From a checkpoint of a small mixture-of-experts model trained on Wikipedia: a sigmoid router.
Below are experts of layer 3 (counted from 0) of a mixture-of-experts language model. Rows are named router (the router's row for the expert), gate (a neuron's input weights, with its number), up (a neuron's input weights, with its number) and show model dimensions 0-191. Each number is 200 + 40 x the weight over its row's rms, rounded and kept within 0 to 999.
Before each expert's rows: a language model's description of what the expert responds to. This comes from a sample of Wikipedia text that the model never trained on.

# expert 2
Description: Word-initial content tokens
router,163,178,216,212,136,199,203,196,176,210,255,274,183,197,218,277,192,186,177,156,305,295,214,214,238,169,252,188,190,184,120,146,187,264,197,216,139,212,169,276,128,231,245,209,132,242,153,214,169,193,229,180,206,134,154,183,173,189,164,218,181,222,142,172,235,192,197,209,274,188,167,211,179,196,240,175,201,215,213,244,205,213,210,256,285,209,178,141,180,236,75,206,191,248,146,247,207,210,243,175,191,201,182,221,180,170,179,166,186,225,312,129,188,188,196,152,245,144,203,163,219,183,201,158,253,153,113,202,182,215,169,237,202,196,234,122,241,255,241,209,275,244,177,202,207,196,234,166,194,291,212,168,195,214,178,148,189,237,236,231,232,233,238,276,158,128,225,154,252,163,166,202,169,118,254,162,136,226,219,172,248,174,175,202,177,212,221,148,210,222,153,176
gate2,213,185,299,228,234,203,254,219,157,180,163,224,240,163,172,241,181,220,166,228,275,209,171,137,199,186,220,215,199,229,266,148,225,189,204,163,165,175,284,138,197,212,262,199,218,246,214,148,218,138,212,198,147,160,200,204,188,270,153,197,192,184,151,209,198,131,203,193,173,215,135,236,221,176,177,206,95,205,175,242,193,189,183,212,169,142,201,157,232,214,119,192,151,220,229,208,193,159,208,242,256,198,226,171,231,275,122,295,295,185,271,228,224,148,134,198,199,171,182,197,208,201,193,211,200,271,239,210,240,234,217,189,109,262,237,220,228,145,239,230,179,203,193,250,195,260,188,111,196,193,158,114,236,256,148,195,221,240,191,231,233,283,227,170,225,231,270,260,186,244,190,157,206,179,145,171,133,205,273,181,154,184,198,180,187,155,213,170,165,241,178,121
up2,189,249,192,227,145,199,243,243,223,223,209,256,138,214,188,131,223,165,207,245,220,182,146,211,257,195,123,205,237,185,162,202,145,164,244,158,199,225,149,141,176,182,169,149,173,248,233,332,211,217,235,209,215,228,249,155,260,147,187,192,170,258,166,211,245,171,190,171,175,149,248,211,204,220,235,149,268,254,180,159,226,205,209,185,151,194,171,213,166,193,263,228,188,232,158,230,186,112,222,181,231,143,239,255,249,174,143,203,173,252,240,266,224,214,180,216,173,205,184,128,215,204,179,231,120,213,177,156,161,239,203,282,167,214,144,221,223,135,161,185,202,142,248,235,245,241,174,144,228,161,247,244,226,220,258,194,182,208,189,187,227,184,154,230,219,191,223,195,212,178,314,247,205,171,214,243,157,205,259,268,182,177,320,249,178,267,224,205,184,168,299,189
gate3,195,164,223,137,144,199,206,154,197,304,233,291,262,165,252,142,136,204,181,199,241,190,163,175,191,166,138,210,231,215,217,206,256,191,195,109,197,211,231,139,182,196,169,250,170,146,174,195,211,195,179,150,162,162,140,225,152,258,176,240,171,183,255,297,218,204,250,232,181,254,204,268,229,162,219,137,207,199,234,277,165,230,235,206,196,184,215,219,201,238,263,182,201,186,164,177,123,169,156,188,254,198,183,209,150,138,168,276,195,170,172,168,170,171,221,256,156,215,135,178,154,211,210,139,258,192,255,209,260,157,202,173,166,219,255,158,196,189,182,174,189,227,259,175,287,236,180,119,170,151,231,227,214,174,170,213,264,196,279,282,179,196,205,219,221,151,200,209,284,141,241,216,205,165,161,181,153,194,202,244,294,159,219,266,173,212,196,207,197,259,186,162
up3,156,171,259,220,173,225,169,218,234,265,145,195,197,215,210,158,221,192,180,251,149,190,167,257,149,188,238,219,179,166,209,177,245,193,173,162,202,222,185,200,182,114,194,182,202,180,247,198,251,186,190,243,256,153,168,249,186,147,176,179,195,211,250,171,208,212,176,200,148,149,175,177,191,237,217,280,144,245,175,105,251,111,200,221,205,167,203,195,212,201,310,182,148,174,250,213,298,228,154,205,190,179,226,170,264,120,125,223,157,249,195,213,163,130,126,224,189,212,220,143,216,133,258,127,187,168,211,279,233,204,125,184,248,260,171,197,206,230,198,186,229,160,140,219,169,232,194,182,216,131,239,121,254,193,175,130,173,182,120,167,156,188,174,152,227,202,184,209,224,162,159,190,178,162,243,182,284,236,246,192,216,234,240,178,244,235,198,287,209,181,258,260
gate4,177,245,233,197,195,160,255,199,140,178,225,219,275,232,219,219,152,249,329,175,137,211,125,220,142,241,103,250,189,192,220,227,168,197,174,248,127,163,234,155,224,192,263,236,143,199,270,210,206,240,220,197,241,244,161,148,131,185,257,190,205,143,239,161,199,201,222,233,177,136,245,163,176,232,179,182,262,212,238,267,168,143,235,203,235,173,232,203,166,239,157,215,258,236,171,247,186,160,186,179,213,206,270,289,189,243,210,169,175,158,155,252,188,183,160,173,234,246,134,300,198,185,214,146,204,231,209,163,201,173,151,193,122,181,186,232,209,140,173,151,197,186,174,168,224,173,209,227,165,223,172,168,172,173,157,154,161,227,279,114,183,237,246,205,184,254,140,193,212,167,225,218,143,133,207,244,172,247,160,244,244,207,208,198,192,232,258,153,154,242,177,192
up4,221,173,169,231,220,249,227,160,200,286,160,260,251,241,206,207,231,243,192,164,184,212,220,178,221,222,199,163,184,208,197,191,181,212,293,137,207,260,144,105,180,229,192,156,203,232,166,252,237,169,134,200,165,171,215,220,188,235,214,200,247,282,171,209,165,254,194,168,268,252,234,199,190,206,222,190,208,157,237,155,172,242,138,238,223,220,201,181,205,137,222,199,191,178,191,191,254,208,219,238,228,164,144,206,227,258,206,201,169,149,159,227,129,243,188,243,229,151,267,164,171,273,213,236,185,206,245,239,211,189,239,228,217,189,230,175,111,278,153,189,246,200,246,161,251,245,188,166,275,157,211,157,164,294,248,153,231,223,194,262,125,161,172,220,172,154,288,175,212,186,220,218,264,251,122,180,264,219,215,153,249,170,235,166,188,213,118,187,156,129,220,100
gate5,164,203,204,182,197,198,278,212,154,174,210,142,219,232,227,226,190,191,224,182,214,205,188,176,152,177,288,193,207,210,209,134,149,175,286,173,219,246,208,190,193,217,163,202,283,209,183,194,146,183,225,173,198,185,126,146,222,125,163,196,173,258,178,132,207,160,198,257,158,232,205,250,228,259,218,214,210,297,206,157,213,204,134,202,262,154,238,136,207,211,227,202,230,156,176,286,183,173,202,234,276,275,160,152,144,175,171,271,157,199,157,232,159,179,158,251,190,148,201,156,255,202,220,212,224,240,210,172,172,166,185,198,130,151,251,286,135,209,263,177,239,169,253,258,207,190,168,180,167,177,264,130,214,188,203,224,212,265,108,218,143,199,229,209,230,220,148,265,163,209,218,172,242,185,273,242,119,290,174,208,224,206,158,220,200,222,257,186,149,265,202,217
up5,229,167,227,240,167,283,215,160,183,151,146,252,288,222,213,257,250,270,223,214,200,183,261,188,241,182,201,148,179,180,170,177,208,204,238,217,159,168,254,199,210,132,198,235,171,163,156,190,218,195,210,171,200,226,222,229,150,208,250,247,193,210,252,152,240,128,151,258,183,267,177,166,199,263,166,221,201,194,239,190,181,172,227,207,181,251,161,258,250,200,193,191,290,182,181,181,285,188,164,186,174,289,234,190,180,259,204,205,224,155,173,186,150,145,168,161,290,224,161,263,136,210,218,196,149,261,232,199,194,242,182,128,144,173,155,195,255,168,192,171,183,264,152,169,211,210,198,217,253,147,263,184,162,207,142,131,217,184,227,192,98,179,249,169,174,180,192,164,184,179,200,144,126,119,187,164,236,223,261,134,227,167,200,256,172,214,160,174,184,111,165,139

# expert 5
Description: Mid-word pieces, first names
router,210,172,198,162,202,209,215,152,210,234,176,290,224,190,176,172,232,152,186,228,127,239,162,177,198,128,212,195,186,243,184,142,185,149,203,214,182,169,166,201,277,232,311,231,144,161,212,210,156,175,255,188,209,177,112,180,119,148,230,214,169,166,150,154,223,208,106,197,179,181,232,134,180,216,231,239,195,235,251,224,229,246,211,260,267,212,272,157,217,194,144,183,210,231,280,236,195,154,204,209,203,206,231,156,178,165,142,179,204,215,203,162,210,266,190,170,264,188,224,239,145,231,218,147,237,256,218,149,297,210,153,337,198,201,218,213,221,263,171,201,246,206,181,239,222,195,232,247,214,233,185,127,237,178,228,181,265,209,200,222,210,162,203,220,171,157,214,232,271,224,156,201,173,164,223,260,150,306,160,117,222,186,202,236,156,193,186,147,172,203,144,183
gate2,211,148,281,179,197,168,126,228,153,177,198,253,254,153,217,186,136,212,203,210,198,192,216,194,155,219,189,109,245,193,168,242,169,183,185,171,216,271,163,198,264,201,237,209,162,191,203,188,243,222,170,102,224,177,165,220,156,179,187,119,159,169,221,184,277,175,227,274,153,247,273,213,146,177,211,192,149,204,253,214,187,124,221,215,178,128,181,246,206,206,226,210,152,249,176,149,145,225,114,181,254,224,165,172,241,256,193,208,210,133,248,199,230,247,199,223,199,212,192,217,207,175,221,232,144,156,206,178,300,261,215,205,186,203,234,199,207,252,248,171,197,183,189,176,191,214,177,169,311,183,171,231,247,204,223,202,142,208,128,229,167,176,231,188,147,244,198,143,180,209,141,134,243,228,293,191,154,240,181,182,224,242,225,276,118,187,268,272,232,238,190,273
up2,218,195,220,270,170,121,165,189,244,227,234,240,231,192,184,237,201,242,267,174,181,188,137,224,215,195,282,129,251,220,186,176,174,253,223,157,174,164,189,169,166,156,160,201,237,170,229,227,293,184,176,182,183,237,216,163,124,124,188,187,179,166,166,160,181,182,267,143,209,205,159,218,160,177,192,111,211,200,67,154,196,156,174,132,136,276,175,206,209,151,260,213,221,272,199,186,262,208,195,161,286,254,279,235,172,218,218,171,191,264,209,176,202,157,189,172,226,220,186,231,196,258,246,202,198,227,245,216,177,171,180,258,215,205,133,222,228,230,196,190,192,264,142,221,179,213,142,168,184,241,154,202,268,168,159,156,117,266,214,201,174,209,236,180,245,196,195,276,193,221,179,123,216,210,217,140,271,172,231,204,212,195,218,213,201,187,203,159,203,197,291,114
gate3,155,255,163,191,229,243,262,172,145,167,146,198,252,236,237,257,267,237,212,123,208,144,154,219,223,143,134,183,238,291,183,167,201,207,218,243,170,208,164,232,186,162,228,221,251,191,226,183,235,153,179,176,257,179,206,248,202,177,172,82,130,178,231,267,191,185,108,224,196,183,217,198,229,236,167,161,244,217,206,210,212,221,289,175,159,210,205,209,252,177,169,240,140,205,148,193,178,178,186,214,250,187,238,199,258,190,196,113,248,210,176,140,129,196,94,122,167,201,199,190,174,188,232,186,242,184,195,161,238,164,225,210,172,198,232,247,222,232,265,167,238,123,206,120,217,222,165,198,240,258,163,245,218,255,219,216,182,233,193,196,237,213,276,160,138,310,146,170,214,138,174,159,192,138,139,234,204,218,146,192,214,240,176,245,182,199,195,151,180,179,193,228
up3,233,212,233,163,164,246,192,194,175,217,221,129,244,236,211,346,217,193,184,205,206,270,245,227,204,122,152,207,212,235,152,205,252,220,251,287,176,179,125,163,293,248,175,275,219,232,129,219,183,219,188,224,186,167,163,204,206,197,183,173,147,231,220,287,280,214,221,207,245,237,150,153,170,171,190,229,215,207,242,195,204,205,219,211,177,263,247,203,220,186,179,151,177,244,274,167,198,160,180,208,208,155,199,200,169,183,218,130,198,255,158,214,237,286,180,153,186,139,173,230,229,135,229,188,186,184,192,155,215,174,258,195,246,209,197,238,216,229,220,161,168,104,140,154,172,242,135,172,195,251,230,187,231,190,235,161,189,185,199,192,106,249,243,196,177,289,155,168,140,256,145,247,177,219,178,203,244,226,206,163,225,198,153,218,216,262,223,136,204,126,248,233
gate4,229,180,221,149,193,235,288,150,159,243,189,237,230,137,181,151,220,204,243,204,207,237,133,110,143,217,192,210,243,67,215,204,160,170,158,146,192,150,197,165,223,152,269,242,222,222,232,251,171,183,253,203,247,209,224,227,165,161,186,254,159,233,194,238,217,149,178,205,159,193,191,202,141,213,250,206,222,281,303,289,127,180,294,227,199,246,178,240,234,216,222,228,175,173,279,219,219,217,208,228,216,265,195,175,208,170,177,223,163,161,206,230,240,263,94,206,289,254,223,260,199,203,227,173,257,262,247,206,186,203,168,175,178,198,158,215,135,163,166,166,224,153,253,190,212,215,189,225,184,166,163,210,221,176,197,239,101,240,237,185,249,232,197,223,236,205,203,210,183,199,205,197,183,197,126,203,147,235,219,256,151,255,205,226,227,242,157,252,211,204,208,273
up4,143,228,168,174,202,140,109,207,144,186,208,236,177,228,187,271,191,163,191,152,262,174,180,250,208,137,251,253,195,171,248,193,211,134,195,201,210,271,203,233,145,171,211,143,210,101,301,139,198,276,159,182,234,211,218,195,149,296,251,190,200,158,230,322,248,251,185,275,146,249,196,206,180,222,215,141,233,200,194,170,134,112,184,231,203,226,189,190,236,183,210,165,227,175,135,303,175,241,146,210,234,174,242,207,185,161,196,241,237,234,280,208,229,199,158,195,173,237,172,153,215,173,181,211,212,149,199,174,185,208,172,221,216,164,225,189,178,170,284,180,239,217,253,155,181,206,115,179,252,204,163,248,206,195,191,172,161,240,206,149,220,178,128,209,167,185,169,226,217,240,156,185,178,217,210,185,206,231,219,157,148,283,195,198,183,225,246,226,136,129,182,229
gate5,161,160,209,205,135,160,226,236,140,230,212,268,238,152,214,220,188,233,207,209,255,206,212,146,214,173,146,162,156,243,206,151,190,98,192,230,181,135,248,179,215,189,198,280,142,229,218,185,194,131,200,176,162,215,148,128,224,198,162,146,165,260,252,206,282,214,159,212,250,203,233,151,195,200,152,233,175,249,237,258,233,153,198,256,241,134,214,198,191,201,245,229,209,214,157,206,205,181,145,181,191,283,200,299,189,221,198,182,187,238,135,166,151,197,167,252,230,207,206,247,165,170,193,244,173,192,189,268,181,157,181,81,139,164,169,296,134,215,269,140,158,167,145,256,138,183,231,207,251,250,224,134,210,197,186,214,198,176,226,151,248,156,236,192,184,198,183,228,207,243,218,147,156,203,207,231,138,181,122,215,220,204,253,161,174,192,166,242,204,227,260,138
up5,164,265,205,301,161,239,157,244,242,189,285,226,184,173,248,277,218,178,215,291,199,199,174,232,225,208,174,169,283,186,214,160,199,151,218,206,174,195,207,136,224,241,215,190,221,210,188,199,210,178,253,223,216,157,177,262,215,206,134,201,114,207,206,133,238,201,162,246,186,158,198,129,150,253,162,216,187,186,168,194,259,162,94,190,254,185,231,183,238,167,187,177,185,264,191,218,195,177,167,189,264,133,210,230,215,139,188,214,254,210,219,174,193,223,237,156,171,141,194,193,135,238,159,141,207,182,239,227,189,194,202,277,246,241,236,172,176,187,150,151,209,249,179,110,184,128,154,126,243,174,283,199,245,162,198,266,157,249,138,231,183,180,245,160,187,215,210,207,142,180,213,245,262,169,174,221,270,238,176,151,164,199,148,207,266,191,213,135,194,166,182,120

# expert 12
Description: Plural and suffix endings
router,243,234,204,206,205,212,221,204,224,212,140,223,201,240,186,95,261,142,184,233,225,182,244,187,223,150,257,224,271,187,164,220,160,200,238,173,245,216,241,173,276,187,170,165,195,251,230,195,209,144,237,295,207,249,128,212,177,300,138,138,196,247,223,207,232,224,153,203,183,150,163,222,147,210,206,150,214,278,178,178,148,231,197,249,108,194,230,235,143,293,190,163,184,230,186,208,125,247,159,118,189,177,239,210,205,156,235,160,177,211,197,169,222,227,186,240,195,218,262,250,184,171,164,195,214,174,160,167,153,209,164,145,227,173,206,130,118,202,219,226,95,275,185,231,273,164,177,179,227,214,207,180,195,208,180,239,205,225,249,148,215,265,246,287,154,168,189,224,139,181,244,222,226,265,179,256,227,247,180,202,221,196,184,183,288,222,164,199,218,170,169,169
gate1,216,249,213,125,210,114,171,165,195,213,222,192,187,239,201,206,198,183,134,205,263,195,190,266,227,149,180,177,186,205,136,170,209,174,138,144,197,151,191,164,201,181,135,162,232,224,207,195,228,248,250,245,156,189,203,199,168,194,203,193,146,161,181,251,210,183,196,223,259,167,100,193,122,132,227,158,177,175,201,82,155,250,143,227,201,167,227,254,238,227,251,220,201,140,171,189,136,220,168,198,108,153,228,224,143,156,138,173,182,238,181,160,259,241,166,160,303,188,185,197,186,219,222,155,183,263,211,157,172,217,180,225,165,184,210,265,263,189,219,112,219,239,233,174,223,262,151,230,225,185,168,181,183,270,220,225,237,208,165,171,254,203,196,283,231,231,167,157,169,242,166,233,248,212,145,194,255,190,229,297,254,226,239,230,260,178,221,192,214,281,217,236
up1,257,185,153,171,162,223,193,303,223,238,155,208,217,243,193,199,202,185,220,177,156,297,211,259,224,160,136,180,215,156,267,211,182,196,243,291,249,298,201,213,162,188,221,249,190,186,216,133,234,156,178,151,248,177,200,192,262,161,149,150,180,176,139,224,191,243,306,271,172,158,225,218,205,215,193,180,222,215,183,190,286,213,277,190,163,204,165,155,208,205,151,219,197,261,234,206,165,207,209,173,205,238,194,216,251,197,231,166,196,189,205,151,242,228,235,224,110,181,113,212,160,256,247,224,160,174,171,234,256,143,228,212,221,244,198,140,272,252,206,188,239,200,161,137,217,296,276,226,189,143,224,222,236,216,161,181,200,194,156,174,146,153,204,124,135,242,188,234,191,241,178,250,114,201,229,229,202,249,203,180,232,147,162,194,150,191,173,166,207,166,200,160
gate2,205,187,194,242,207,186,224,197,199,215,226,188,170,159,192,114,195,250,198,244,258,195,190,209,179,138,180,207,192,171,114,227,183,128,124,176,218,181,224,271,230,173,181,213,191,223,262,179,315,318,268,181,219,228,201,157,195,222,193,159,236,223,209,240,229,204,249,159,193,159,142,217,164,202,148,132,240,239,162,213,237,148,201,171,184,197,251,220,292,201,165,146,209,249,185,160,178,231,231,147,228,198,171,215,230,202,212,237,132,140,219,98,146,171,148,224,269,113,174,182,174,176,193,185,267,150,155,153,119,204,249,164,145,164,181,241,212,294,295,202,136,212,177,229,178,178,209,167,229,258,192,172,219,216,264,220,223,200,216,223,201,123,220,199,268,217,211,229,143,255,251,200,195,244,200,208,235,247,197,154,206,242,252,246,254,201,193,224,174,217,237,219
up2,17,128,202,232,238,202,274,224,211,166,231,241,229,274,185,193,226,226,193,202,182,246,206,205,184,165,258,223,221,158,202,187,196,159,132,166,244,181,171,174,176,206,199,215,197,150,215,200,260,185,161,256,210,97,233,175,189,122,106,118,159,190,193,189,176,206,242,186,156,164,166,177,195,192,260,198,177,273,166,177,208,192,150,113,221,191,183,219,236,183,165,194,169,253,155,194,224,195,234,196,230,223,172,251,274,215,216,234,163,202,278,195,204,118,176,184,171,105,172,207,194,169,222,258,203,239,181,237,163,199,225,135,207,259,234,137,229,296,230,196,203,198,203,180,233,151,202,244,249,216,166,158,284,189,174,168,167,202,191,220,166,160,198,181,215,195,200,237,160,194,238,197,196,288,219,148,207,247,235,137,248,164,190,166,260,150,190,244,235,160,247,195
gate3,210,181,228,226,188,192,141,148,184,171,145,164,215,217,217,128,218,232,144,252,245,214,196,210,135,204,220,210,238,188,192,206,173,246,229,145,166,258,309,184,231,212,210,208,211,227,231,211,227,140,189,225,191,194,152,140,163,179,153,122,134,147,221,196,273,227,179,198,130,188,170,233,197,209,161,210,262,272,250,210,209,195,111,234,211,186,156,167,93,180,195,240,210,194,248,175,191,169,210,267,183,239,222,186,184,168,236,169,226,193,268,201,196,169,119,266,167,254,232,167,184,227,227,188,259,121,164,191,139,185,173,174,260,219,239,222,277,164,179,192,240,229,176,156,238,193,177,265,233,262,131,239,249,190,185,214,101,156,213,155,226,188,204,184,196,166,145,246,213,124,273,185,188,230,252,222,214,210,139,276,246,271,188,198,229,229,265,268,178,219,164,234
up3,199,212,129,224,172,148,259,263,177,182,169,179,225,183,188,92,173,177,228,146,146,200,236,216,212,260,213,173,204,191,205,161,254,288,194,275,215,156,151,212,208,167,195,174,149,153,207,271,193,139,198,220,197,221,205,225,199,126,161,218,252,281,251,149,196,153,197,182,206,189,230,216,140,226,221,106,177,113,169,192,213,261,295,203,234,226,115,178,142,234,206,203,223,185,171,215,238,207,208,204,226,231,183,193,225,239,195,248,179,187,221,159,197,146,240,179,229,202,159,120,216,156,173,205,276,196,211,265,180,133,283,196,176,164,166,226,221,220,119,211,249,206,248,240,203,179,206,120,221,220,264,190,245,137,171,167,283,187,161,244,208,170,190,252,234,242,200,200,269,257,222,184,228,229,263,196,170,252,190,245,123,139,192,143,233,232,210,226,171,207,179,149
gate4,197,212,230,165,198,139,185,204,144,169,131,120,249,269,206,146,286,250,172,251,174,213,234,213,194,177,122,208,269,174,204,170,253,228,168,214,153,237,181,214,224,201,247,201,203,169,179,200,205,198,258,254,231,224,196,218,218,255,179,162,200,199,237,264,240,177,237,152,117,209,253,156,277,276,138,236,172,199,215,275,257,146,212,207,169,216,260,188,208,178,163,237,213,249,164,294,217,273,182,233,246,149,170,190,154,215,120,212,271,241,188,195,199,180,138,176,149,174,148,250,191,125,196,255,208,241,142,220,188,185,197,200,154,162,184,229,213,211,201,167,127,125,155,207,311,200,156,177,173,139,219,224,227,323,244,235,207,144,247,208,237,216,184,212,155,191,122,184,193,199,204,238,214,199,183,230,227,244,267,207,177,205,220,207,188,187,189,199,171,233,149,187
up4,195,191,159,255,268,254,176,149,245,155,221,188,132,208,217,209,147,275,216,228,199,205,183,226,127,177,193,274,229,207,230,211,120,167,143,218,170,221,265,238,204,209,227,179,198,171,195,209,194,259,130,179,178,279,181,289,198,191,186,225,212,161,219,135,230,205,203,108,243,113,151,246,208,246,252,211,184,248,200,236,229,206,204,184,248,184,189,209,149,144,224,207,217,187,280,127,234,230,95,253,174,189,287,225,213,203,204,208,162,210,251,200,166,190,210,129,157,264,227,223,133,127,176,204,210,207,206,151,233,168,261,223,203,214,226,270,201,156,198,204,186,214,121,201,236,109,135,239,200,254,134,192,204,197,220,217,183,212,202,289,203,187,191,162,149,224,176,146,167,211,226,269,193,260,147,169,210,241,219,147,141,210,205,169,171,230,133,164,178,158,224,250

# expert 6
Description: Coordinates and infobox fields
router,188,156,260,203,211,169,205,235,249,205,253,200,188,237,254,202,267,250,201,215,130,172,189,244,244,128,164,299,230,173,308,180,106,181,130,151,180,175,237,155,210,200,205,274,278,130,184,263,192,229,220,160,187,267,164,218,186,220,213,239,232,159,197,195,191,160,298,150,203,250,147,256,199,194,159,286,151,218,141,197,221,190,241,184,240,186,146,156,158,174,115,229,186,228,161,138,245,182,248,218,183,201,184,216,240,190,260,139,241,181,235,174,136,135,172,193,229,199,250,214,199,211,195,216,278,155,199,223,242,169,179,165,173,274,228,180,130,226,190,198,187,202,146,211,133,248,164,208,209,233,234,230,214,160,179,204,252,189,139,243,204,193,211,248,215,187,171,174,269,215,156,238,204,146,159,142,189,201,259,281,192,137,164,241,239,202,190,203,204,188,185,191
gate2,225,177,274,174,151,245,268,128,205,185,146,206,227,120,237,241,157,163,214,238,118,253,210,213,201,227,143,228,197,223,207,217,176,193,140,130,244,229,194,216,189,180,224,259,196,236,242,259,197,168,214,178,156,222,252,197,212,177,199,191,213,242,188,131,261,197,244,219,209,233,211,283,170,236,181,253,197,216,189,153,157,150,203,183,192,164,202,155,193,221,201,187,158,209,146,241,235,192,210,175,163,219,211,157,259,143,208,234,209,175,137,203,171,216,177,186,227,226,209,201,102,190,192,213,233,200,150,162,202,253,203,266,157,229,198,223,151,217,282,183,264,243,230,260,198,255,205,243,184,100,157,201,281,178,221,231,238,112,89,207,147,241,98,139,121,254,111,177,195,226,255,204,155,245,213,211,166,237,210,259,192,186,191,193,173,166,186,259,190,266,239,184
up2,281,206,206,235,202,262,208,129,220,183,210,146,175,223,251,241,206,203,233,185,118,198,179,228,175,212,171,177,146,205,165,258,177,299,209,156,166,151,161,226,232,258,157,234,216,207,191,225,134,219,164,265,213,159,230,203,247,175,213,172,232,189,145,212,314,243,174,275,181,232,239,219,258,177,208,232,282,192,238,231,237,187,211,173,180,203,221,157,130,192,134,190,218,175,234,312,201,208,161,201,147,175,260,188,270,171,217,198,190,103,237,242,257,210,206,182,157,208,236,226,176,159,174,190,250,144,181,196,176,215,209,221,180,275,199,187,164,208,233,171,165,156,218,152,222,241,227,174,159,174,156,167,189,140,216,208,175,149,135,184,158,198,164,126,186,255,116,192,153,207,206,188,154,241,256,191,161,120,267,153,172,180,158,247,261,226,210,260,214,230,110,192
gate3,206,175,254,204,221,182,152,171,186,244,179,179,315,189,242,206,222,250,190,265,149,232,236,228,240,212,209,139,125,277,182,199,255,189,241,176,277,196,191,201,209,163,213,264,192,224,263,188,251,184,183,184,172,184,182,197,137,190,210,208,203,182,139,200,201,199,207,231,206,169,273,235,223,268,214,122,177,204,230,271,153,236,194,197,171,192,149,195,210,191,146,241,185,180,217,174,172,211,182,235,216,164,229,145,222,205,176,257,187,203,156,167,224,209,211,180,208,232,194,151,191,246,227,267,225,195,149,208,200,180,191,148,164,144,265,228,182,177,236,207,176,143,265,241,244,286,154,235,250,231,223,260,155,247,145,212,228,204,209,208,201,192,110,225,228,242,120,155,244,301,189,223,243,236,238,228,218,207,212,230,279,141,224,248,103,198,195,204,197,94,70,144
up3,204,189,164,212,180,169,212,165,170,227,184,286,206,287,200,235,209,260,202,207,191,168,166,159,199,284,220,262,136,251,162,242,227,225,223,198,239,203,146,282,241,187,271,196,252,229,162,146,212,211,155,217,191,224,141,215,255,160,196,190,187,236,235,200,218,236,199,177,218,143,161,177,223,239,271,186,234,216,267,218,204,268,229,141,194,149,195,223,160,208,214,226,176,214,186,271,161,210,159,115,193,230,164,212,298,246,205,254,200,146,188,253,194,119,174,155,224,144,226,188,179,178,194,232,188,240,214,156,318,180,240,232,232,202,198,95,170,266,227,167,148,164,182,173,124,144,216,193,295,207,243,181,194,231,148,214,122,211,193,227,224,188,106,238,208,199,225,209,238,245,218,270,175,165,205,144,162,141,220,242,155,195,213,185,237,167,135,247,223,171,203,237
gate4,228,205,212,176,165,127,210,205,234,167,161,259,224,195,103,231,183,232,182,229,185,178,253,206,242,181,189,214,191,184,268,229,286,184,177,192,148,216,223,170,222,249,197,163,188,203,225,238,154,184,154,227,176,218,241,187,138,248,256,229,284,214,72,266,203,129,185,239,167,215,114,210,196,177,191,239,203,187,190,165,197,197,210,156,248,216,234,119,200,266,165,202,174,191,182,266,226,144,155,207,154,169,244,186,238,192,294,210,183,206,219,132,178,143,186,254,183,145,180,230,207,176,236,214,224,178,202,198,145,239,214,191,155,184,268,186,130,177,285,220,224,198,215,98,205,185,222,147,198,207,232,201,214,219,107,165,249,153,198,207,227,239,239,315,190,196,217,116,179,166,183,168,170,182,245,233,208,139,214,283,228,185,193,238,243,246,272,137,204,218,241,226
up4,258,269,202,238,203,217,83,125,179,235,209,218,301,206,211,185,192,177,146,202,270,188,234,256,218,184,227,206,225,163,234,233,208,246,256,237,286,197,196,238,170,142,185,209,206,139,173,217,182,144,157,186,183,144,201,226,227,232,234,172,213,269,224,236,216,179,194,174,157,216,203,255,140,143,238,226,223,206,210,260,185,205,313,119,169,234,165,189,212,204,131,196,272,222,203,252,221,256,204,152,209,261,227,218,146,193,251,161,217,201,187,144,217,178,213,223,169,176,167,200,214,270,207,229,212,177,213,201,286,238,157,176,122,177,142,146,216,208,278,191,205,186,245,115,220,171,213,220,329,198,222,221,209,257,153,175,205,258,228,196,225,159,162,207,142,225,220,201,175,195,209,166,235,213,208,154,192,253,175,250,216,240,220,231,113,246,189,115,221,154,177,225
gate5,189,188,214,251,225,162,205,115,278,205,189,169,239,241,250,171,218,251,163,220,144,310,175,163,232,171,203,200,185,183,198,240,125,183,209,157,159,238,202,164,251,203,203,232,168,133,176,257,178,165,249,144,151,197,188,213,209,180,221,195,179,188,236,197,169,198,260,196,161,172,237,279,126,219,175,248,214,210,164,186,278,130,225,158,172,176,224,192,174,277,240,262,182,226,131,201,233,255,186,261,201,212,129,228,172,199,213,177,243,203,213,166,150,145,169,133,230,172,187,186,220,151,250,175,239,133,214,239,253,195,154,183,135,184,229,165,251,244,161,185,155,129,196,239,173,191,168,208,165,74,208,212,126,164,237,205,178,249,158,183,165,248,236,215,204,194,172,152,223,194,213,243,142,253,183,250,248,218,284,282,216,154,213,209,203,230,222,244,157,100,201,185
up5,186,159,222,208,203,172,190,200,234,228,177,221,174,196,222,139,167,223,206,165,168,217,261,199,236,227,159,252,165,161,205,141,168,238,236,205,171,226,251,161,249,213,242,197,214,223,198,223,253,193,169,129,229,196,123,220,239,200,101,214,188,240,274,180,170,155,203,178,142,184,170,206,158,202,164,259,189,257,165,159,244,173,198,158,184,266,213,154,218,290,298,155,230,276,179,217,219,212,187,250,164,216,188,256,150,175,132,234,282,209,183,164,176,230,217,169,167,173,125,169,193,150,223,157,169,190,100,218,156,156,172,244,230,154,177,158,244,151,227,252,122,193,199,242,160,242,229,132,250,154,187,190,105,266,246,197,199,157,170,191,142,158,266,180,171,231,153,186,214,171,142,180,194,212,195,290,211,313,204,268,235,190,215,180,200,230,186,223,193,237,233,145